python train.py --num_hidden_layers=9 --d_shared_expert=0 --moe_layers=[1, 2, 3, 4, 5, 6, 7, 8] --router_score="softmax" --normalize_top_k=true --balance_loss=0.0172 --balance_bias=false --vocab_size=4186 --norm_eps=1e-06 --tie_word_embeddings=true --optimizer="soap_variant" --beta2=0.98 --batch_tokens=[65536, 131072, 196608] --max_steps=7351
Below are experts of layer 4 (counted from 0) of a mixture-of-experts language model. Rows are named router (the router's row for the expert) and show model dimensions 64-127. Each number is 500 + 50 x the weight over its row's rms, rounded and kept within 0 to 999. Numbers have three digits each.
Before each expert's rows: a language model's description of what the expert responds to. This comes from a sample of Wikipedia text that the model never trained on.

# expert 34
Description: Words and endings in British place names, titles, acts and companies, such as Act, Railway, Company, baronets, -ton, plus hyphen-s compounds like Portuguese-speaking.
router:495527415512527517518564501484460408527521429587425533525534582454491446484485510453439517429494558508440520502510547480459411564404508609471499440557501468489468513482471562469454535453508480

# expert 15
Description: Zero groups and round numbers in measurements and counts, such as the 000 of 6,000 rpm, million, mm, cm, and nearby prepositions.
router:517468514586520512525534578575441422449455600521513540497559521492551525494472454403536539588501579452477573504482487531545620554603471414516476545370550530481543534469471550431457570551452494

# expert 47
Description: Commas ending introductory or main clauses, and conjunctions like which, that, where, when, because, However linking clauses in narrative prose.
router:521482424548544441505472535441546593588489534466529475510522480471430521481521483475450522545538514527521496551530498458505531486502515452532564549386509531521492514563552587529566515570455488

# expert 31
Description: Pipes, hyphens, quote marks and first names that begin a new table row or list line, e.g. track listings and cast lists.
router:535486478560465509490472418440430558430573573464471488524527554470395488494497565622514460457470500554467529490429472478485400533571613544487474367445462509538524473468518544556494570518496524

# expert 38
Description: Commas and and, or, but, while that join list items or clauses in running prose, such as bassist Kyle O'Neil, and drummer.
router:570431431467558486538534560506507518418515537434519459471521504470407391586532592496516424572506428454524409530468525510531468528501461439428503453499501574483517484568539580546554511544597486

# expert 45
Description: Opening and inner pieces of country and place names such as Swed, Portug, Philipp, Bolivia, Nevis, and sometimes Latin genus names.
router:409484527461410385553519503576439459505438645613449550474469541569538498541456447577532460434519499587504468485437527499520505494463579414439451481493562430542435483492538524497501454481469489

# expert 6
Description: Byte pieces of Arabic, Cyrillic, Greek, Thai, Japanese or IPA characters, mostly in name glosses and pronunciations, plus some name-final pieces.
router:531478430543515587515519558392493565533502482561489580497465506543546497420515587482520489532417424489486502535466518498464480532493533548512563457470443446477453536439579512525481540548583496

# expert 7
Description: Single lowercase or capital letters and LaTeX symbols (\, _, {, ^) in math formulas, scientific prose and code-like tables, e.g. t, T, x.
router:427444532492515526439475552516465515473430478530634488580535531445610435517501575497537524517491435486504577392548482576466535566411509559466428458504556473499622484510484519479439460552521464

# expert 43
Description: Digits and capital letters inside alphanumeric designations of aircraft, missiles, products and proteins, e.g. An-218, SM-3, Boeing 707, PD-1.
router:553501524481544513508521557464449456556458454561505537370483531469467538525479533419520509541459523498454585473491490392457583517533472523511456534503458501550545440427513548522519530504432450

# expert 24
Description: Place and nationality words or their endings, such as national, European, Soviet, Turk, istan, Ghana-ian, Territ-ory, often in election headings.
router:454439523537520555531537563475565394582517520599534525421471535514528547499525402493483459416411516573489454498576482502511556433532572439464507521520539470446501482449548506459517508464530442

# expert 13
Description: Digits, year prefixes (199, 195, 194) and decimal points inside numeric table cells, mostly election results, vote counts and percentages.
router:517507463542511523501432447553446477529395464619517483555484510451571522513462491576454528531447521511373533552504495473519585447443549468506470488466520529483427486573487386458499479497471467

# expert 53
Description: Possessive and object pronouns and determiners after verbs or prepositions in narratives, such as his, their, her, him, 's, a.
router:546416494487483455543467494569541426509454488534508499451600553514432548485489514468560507519500447480534571407505485479501567451445497458476472485554458540579493516534496561497490531627538515

# expert 21
Description: Line breaks ending wiki table rows and list items, plus table separator rows and infobox headings like Preceded, Coordinates, Notes.
router:424496515527480482565448422640472478441467472462536451537527467561598547538470445523455598417509575570570421477497445389542556457465517567584483488519522368461602538545420393621515527454517518

# expert 0
Description: Prepositions, articles and quantifiers starting a noun phrase in running prose, such as every, each, either, any, without, of.
router:472450441614523476521442422451565526463513509412552489559602464482406437497514513453495485532449515479491468446510449530508582575538484536555483508501548489505466489498445569457409506465466526

# expert 3
Description: Pipes, semicolons and colons between cells in sports results tables, such as race results and doubles pairings, often after country codes like USA, FRA.
router:571549456577505582421501551531556490484447420485438470540402428477580550489510454519521489489467549430399482479451557495555437529542539534460516529483520487536600493538510463493517636424506514

# expert 4
Description: First capital or opening piece of a proper name or taxon, especially genus and species lists, such as C in Cryptoplini, Bh, McC.
router:455528496520469433459415457436554467506475473486497491540482489509495504429499470552478527525571396520532454520483564500512462497419551550586616477482435531479519468444459555532454509522454464

# expert 56
Description: Line breaks before football infobox sections like Senior career, and pieces of three-letter country codes such as ENG, SRB, AUT, FRA.
router:565474580465492579407477491510538517461478514480571460435477442534509495500527531492528581558411495528423490564446438515573479510451443507458571472503506441593513464556409444518568536481498544

# expert 57
Description: Early pieces of words in quoted song, album, film and show titles, such as Muppets, Better, Dreams, often after The or a quote mark.
router:545486469513413485558481474518503506415442514406550522531529548605539475521521519463485501595499522425587525539483501500480502480557505566441556587449478415543458527489492484497388492501483543

# expert 60
Description: Participles and adjective endings after was, is, be or it was, such as used, known, able, built, diffic-ult, imposs-ible.
router:592530577557469429578397532592505433500568431490459441465527475427478472490415503482507514534509481478509511475437542522445508507407459476542464499522533535531454438463463440647452520458506508

# expert 25
Description: Opening piece of a person's surname right after a first name or initial, such as Mc, Car, Gar, Wil, Thom.
router:443495466538509471517457434434457485498465544514575540525520571511562542431468531583399480511514511478509458485590560485486368567446495607547610501494525508565442460549503548496411453490517519

# expert 46
Description: Pieces of Spanish and Portuguese names and particles, such as de, la, Sant, ñ, ón, ão, as in Tuñón de Lara.
router:419501540419429464519539520489501535560565535567479534508431565471619524566522507543535455476514558481511396472441550423527502553375444575506502562574434570470522572575461530479468568491477478

# expert 1
Description: Pipe separators, line breaks and zeros in football squad and league tables, plus header words like Apps, Goals, Pos.
router:559436542484393566466532463546474429493515570443466483613409498545456513495577493547442486458506470494529539491500493451481493519539412526513476435484543443438489483556532423504479464452570536

# expert 50
Description: Prepositions, commas and pipes right before a country or region name, such as Zagreb, Yugoslavia; royal family of; | Croatia; northern, Soviet.
router:530549456494486471511495534551388481462518488577350528385418492567512469574453395577517473474541542545481487465459473490474501499578549397505454508482525538523523504548578503531582559513512450

# expert 8
Description: Pipe separators in sports schedule tables, the word On, month names after on, and common English first names like John, James.
router:563485498511568490547481531525570562518525574492480572509487481491430600470525486541431518435418521467485399559485450493471454411567525454628492584463461478440402490397574502503478519477531538

# expert 55
Description: Inner word pieces of place and proper names, mostly English towns, e.g. Huntingdon, Bridgnorth, Devizes, Walkden, Falcon.
router:479518423468532431488464510482488483575436440501501458604550531563509575441447519634507524470449597488462452438442568500467467530503560506474541469553546420468438480463445502543494423507465505

# expert 40
Description: Word-initial pieces of verbs and abstract words, mostly reporting or causal verbs, such as bec, caus, sugg, According, w in worsened.
router:430541620518437511425477483558521428497640486502381410557526551397496488474523626538504435474512561507545525522494536531466483439539469490444497456553519532500508543529391441532486425489544476

# expert 12
Description: Opening letter or prefix piece of a longer word after the or a, such as pr, ex, cons, L(utheran), often in church or religion text.
router:447449583476475537463498634458486471527410469404475497525492536428556416459520536526557496560604498605541481488579522575436458496430560428458496467584573436443557498479465544450484448519492426

# expert 35
Description: Tokens in Eurovision, chart, tennis and album tables and headings, such as in (the Eurovision), D(oub)les, sing, performed, pipe separators.
router:496553467498422608579539466511459441480451564506492561559458467466524467543462348585468572445512475433488518582510488479619470492517503458498477467449578454555566500506474451588605531398518591

# expert 18
Description: Colons after infobox or taxonomy labels, table pipes in asteroid lists, and words like stated, said, such, known, fact, See.
router:531556600410566518461458449608438425490518443462515513505496457561501463570446519440510504460535469523432539427414537561429538531524527422506511497556440514540567605470514566568493567589446501

# expert 52
Description: Past participles, adjectives and percent signs in census and statistics prose, such as lived, identified, used, available, living, %.
router:535455501552451482537420482504530456542516490500535548545482460483420466460493547484543573523564477533477547441525597518532547468428525494516487533484633572545562529521462502534454484516548540

# expert 22
Description: Field labels and section headings in film, album and book articles, such as Released, Length, Original language, Production, plus was after subjects.
router:526496501437547465561530455480503542442529594414552471515519483467500506575468595460487497481491505435489601573549433579551541447452467486480527491471478444537471497487493508497467528495603527

# expert 5
Description: First letters or syllables of team, club and place names in football and sports results tables, such as L(uton), Br(adford), Z(imbabwe).
router:474547542527454540478418556449461565415420538542473487543433534519530451529524437602441466454400570499615474492481519515495546519505504468634576475523503422522510399474472471489531608452506513

# expert 39
Description: Dashes opening infobox lines like Written by, Produced by, Born, Died, Education, and line breaks and pipes in structured lists.
router:524445447491516488488465451562400447424528490428476519505504555506521444470461521519489524501385448514493514542449512428554528530525427619465498544456536566454518549500521452524345555506511569

# expert 51
Description: Colons after infobox field labels like Accession or Founders, plus words introducing lists or works such as including, wrote, ISBN, published.
router:536643537545582548490515533511504517486487515543414444503471588493461470395549494507588445456505486510508464531463469535376466506579428454585428414500435522522526454601547621515431586424401479

# expert 33
Description: Letters and symbols inside codes and coordinates, such as the N after seconds, asteroid designations like 2010 SJ, UTC zones, slashes.
router:576504517562488505463479438440585499425396524431517458577487403523568570438490636495425562591453440530484561471595527479493486500511494520559371562536545507481470493472576512490542528519389523

# expert 49
Description: Singular nouns, or their final pieces, right after a or an, such as victory, letter, lead, member, match.
router:395467541439523519524554577510505457508496440446476496512474467532552471519510473432470532433468635493507524476573428461495547481524454533557566609459478516501524462459502493410570517414436492

# expert 63
Description: Prepositions following verbs or nouns in narrative prose, such as accused of, sued for, depends on, connection to, after, despite.
router:460436486471527532541519555505492502484513396499502445568595471485427441385522490475519458530444498511519488545467417645558430520583449422461530528534527452480422569472456564407524437439399539

# expert 48
Description: Inner letter pieces of proper names and rare words, such as Chiores-c-u, Pen-r-ith, Levit-ic-us, Gert-r-ude, and MPC in asteroid tables.
router:500502529420493479528457492475535520595453439505465557598485483536525593491598510502522466442472457420570474490438573512420536419487541486507589483559557517601535414484520476434489509471481480

# expert 58
Description: Opening pieces of common nouns and compounds before a suffix, such as paint, land, laun, air, plus on in oil on canvas.
router:437524443520450530511553421591374522476523617507569534529422523490575456515477538393509552484576470559526573546542483410421535557614430478507463466480486530561462439565501510548553465522497587

# expert 29
Description: Letters and syllables inside Indian, Pakistani and other South Asian person and place names, such as K(erala), T(amil), Bh(av)nagar, Ash(wini).
router:406503552481492486489426535544450546514496541540504397513495519502592507527593463467601499499455498464422574557474603566472512487399487558477537485400460588459470401435566570432451547533544516

# expert 14
Description: Digit pieces after a decimal point or comma in coordinates, areas, elevations and sizes, such as 59.69 km², 53.8063°N, 6,768 m.
router:577418515591595494505482559563564501522462565580446555454508563481520477506464469461476492625511485570495445557456569417504552498569456473517490508483501578504472506510522530480503471444523501

# expert 42
Description: Digits and short codes inside parentheses or table cells, such as years, present, km, chart names, player positions DF, MF.
router:502398529539526480579501560397434498491444521426478512536443434479518491560473467477448549503466481482536535383535531493568482483556473538545474465414496512526534505472531559483524384442475574

# expert 2
Description: Middle and final word pieces of Scandinavian, Finnish, German and Dutch names, such as Magnus, Jääskeläinen, Andersson, Henze, plus umlaut letters.
router:482535515466519556484545501500462481568521603515487426590488497471537501420514452527451436428594578478503517421489582468562482556486466579557512478531579542601519435536578486519580467578439514

# expert 19
Description: Word-initial capitals, especially S and M, after line breaks, pipes or parentheses, such as Source, Sleeping, Sales, often in tables and lists.
router:434424536417483594530443511505546509469459448419492475538537542626602516541561402478547611578435438515551542424551465534451546481405480452447487531392542457413574500590462537505533569401445594

# expert 62
Description: Second pieces of common English words split after an initial fragment, such as petroleum, tribal, altitude, rudder, benefits, vegetarian.
router:459441528431433520536465535519463474622519464419544460509493559499605474589387503467536478535516523535412553461503482506491503453551582549471437513422554471524536524449482546472562336465500464

# expert 32
Description: Years and values in dated table cells and infobox labels, such as 4 September 1981, Born, Died, Length, ft, kg, Year.
router:469450522459529521530533536495589468537479438540450457592564450430427488504476438528455468587486489484529564476520534511560456465500480590547522463453481528567485509538469568476586497502469554

# expert 20
Description: Row-opening pipes and score separators in sports results and election tables, such as | 2 | at line start, 2–1, semicolons between scores.
router:504445481455507610567522458510514370465467503461534498591492483502501568608529464561536459476478538504560528335486557446568523505602495496607519532432556542501552514531463439482514550479542542

# expert 41
Description: Words in names of awards, film festivals, racing series and tours, such as Best, Award, Film, Festival, Racing, Motor(sports).
router:504576477438541564522586458475426546431473550483441480421438495473458478500576497417509416467533573432546501535509544416430469470555483504512540515498465505606492558541593543468532433394537439

# expert 54
Description: Final periods of sentences, closing pipes ending table rows, and markdown separator rows like |---|---|, before a line break.
router:556520512528474583462478462496475492539540479481447464456521500440439557491489457564431478542441514401500537543523508476582426477460532526474455463439514517501486489593561566558468476540443445

# expert 10
Description: Articles and determiners like the, a, its, this, whose before a noun, plus genus endings in species lists, such as Desmoncus, Phaneroptera.
router:527561440528571532546540484589495446388509462512554557429524448511402501612508556511517541538539509513425538402447450485467559484447625495490505461536499554544551601435447514516428533659506487

# expert 17
Description: Word stems of peoples, religions and ideologies before suffixes like -ish, -ian, -ic, such as Jew(ish), Turk, Cro(at)ian, Marx(ism).
router:474479519447487434518495491542459458548492405431466530432504461478460541533528507448468492484467574469532503519430504464456522466524527381425518533509467462559440495520543481477499508567512419

# expert 11
Description: Pipes, dashes and commas opening year entries in lists and tables (| 2005, - 1999, 1972–200), plus bytes of non-Latin scripts like Japanese, Thai, Arabic.
router:519519496417478519509493443396534500475549526512552432460501487528505510498539531442410436474488566555434492493536478548482439515471500471496538514487529426406434571476535389417501541490492534

# expert 23
Description: Verb beginnings and small function words right after a character's name or pronoun in plot summaries, such as dis(misses), dec(ides), bec(omes).
router:459446504472480510484477452486497466444563468391486506549570478508557527571445536496504417560472447520622503522497519464548511504500484591481535532582577477526454416601374412569544476479549544

# expert 37
Description: Heading words and their endings in section titles and infobox labels, such as History, Personal, Career, classification, information, plus == markers.
router:523546475489487505507537423438482429522455486527474479420513427435528602518551483484607547496628499522481607400476517432526545525525482447578499422450494464536474550499448543456569477556511547

# expert 30
Description: Digits, dashes, line breaks, subscripts and symbols inside dates, chemical formulas, scores, durations and LaTeX, such as 19, 18, _{, ′.
router:541471568525519517567482504409516477521518505507546526450525461494506511537446517516416530610498511554490589473459433569585496553442558499527520435493597549425548462510497429446502557419502527

# expert 26
Description: Final vowel-ending pieces of Slavic, Turkish, Indian and Japanese names and places, such as Antakya, Khmelnytskyi, Ladoga, Be'er Sheva.
router:557505415538482411535516511557485466562515500510452483408497513492498503517463452550516533421485488488480538536471553452533481479525481534474505503589536603521518437490643546559528430521467420

# expert 28
Description: Final pieces of surnames, often taxonomic authorities before a year in species lists, such as Warren, Walker, Walsingham, -berg, -mann.
router:423530517478567508493460419473532468520433522503451500557469464613484484473526540551524543455556573500475549470494550401511483485453464508520552506502529559505523431508590542478499528631437455

# expert 9
Description: Capital first letters of taxon, place and astronomical names, as in the C of Caenogastropoda, the E of Eukaryota, and Mount.
router:453530471516503501435482449527571500393447448583569575543532529537580428541456437572420532486569503461448495393556577476464480524531662551542464542510510452408518456443519570577453517512520514

# expert 61
Description: Word pieces in computing, electronics, gaming and media product text, such as graphics, models, digital, network, Xbox 360.
router:475550518527429420457509580530510542474514449561471448495418546478611514595520450463543532410514550476525594451483410553456577453545477459478557537528484445423586466465438529476439497490479451

# expert 59
Description: Plural suffixes completing nouns and common plural nouns, such as competit(ors), rod(ents), langu(ages), people, players, members.
router:509436495535568434459403512502528512588494562472520478474449514400343537423499460478552508500496489446513492490480440482553543511528428422558545538405518472565526566464550473461526415545457508

# expert 16
Description: Word pieces in romanized Japanese names and boxing or sport results, such as Yasuda, shikigami, bantamweight, four-round.
router:543389587470495499511568519500563470397476528499578471536454531485527482466540450515482534448479473441605530481565488627609536600435461580470497521385447450490557435603481538517517460457571474

# expert 27
Description: Pieces of song and album titles with You, Love, can't, and exclamation marks, plus pipes in chart and sports-results tables.
router:627400501522483548514519436496509455508499518496457521495599562500420539482434420483518543448521418453528558497499521498563413396496401559406453518554509556460491511498535542578412505543457615

# expert 36
Description: Periods and closing parentheses ending biography sentences, plus career verbs like served, worked, appointed, elected, graduated about a person.
router:499517588499512520502550604556546479523491461477400493454488431426554560406461447453407591524512473504499521563450458474475419552390473408484474421544463553574481497548523438568544500553473536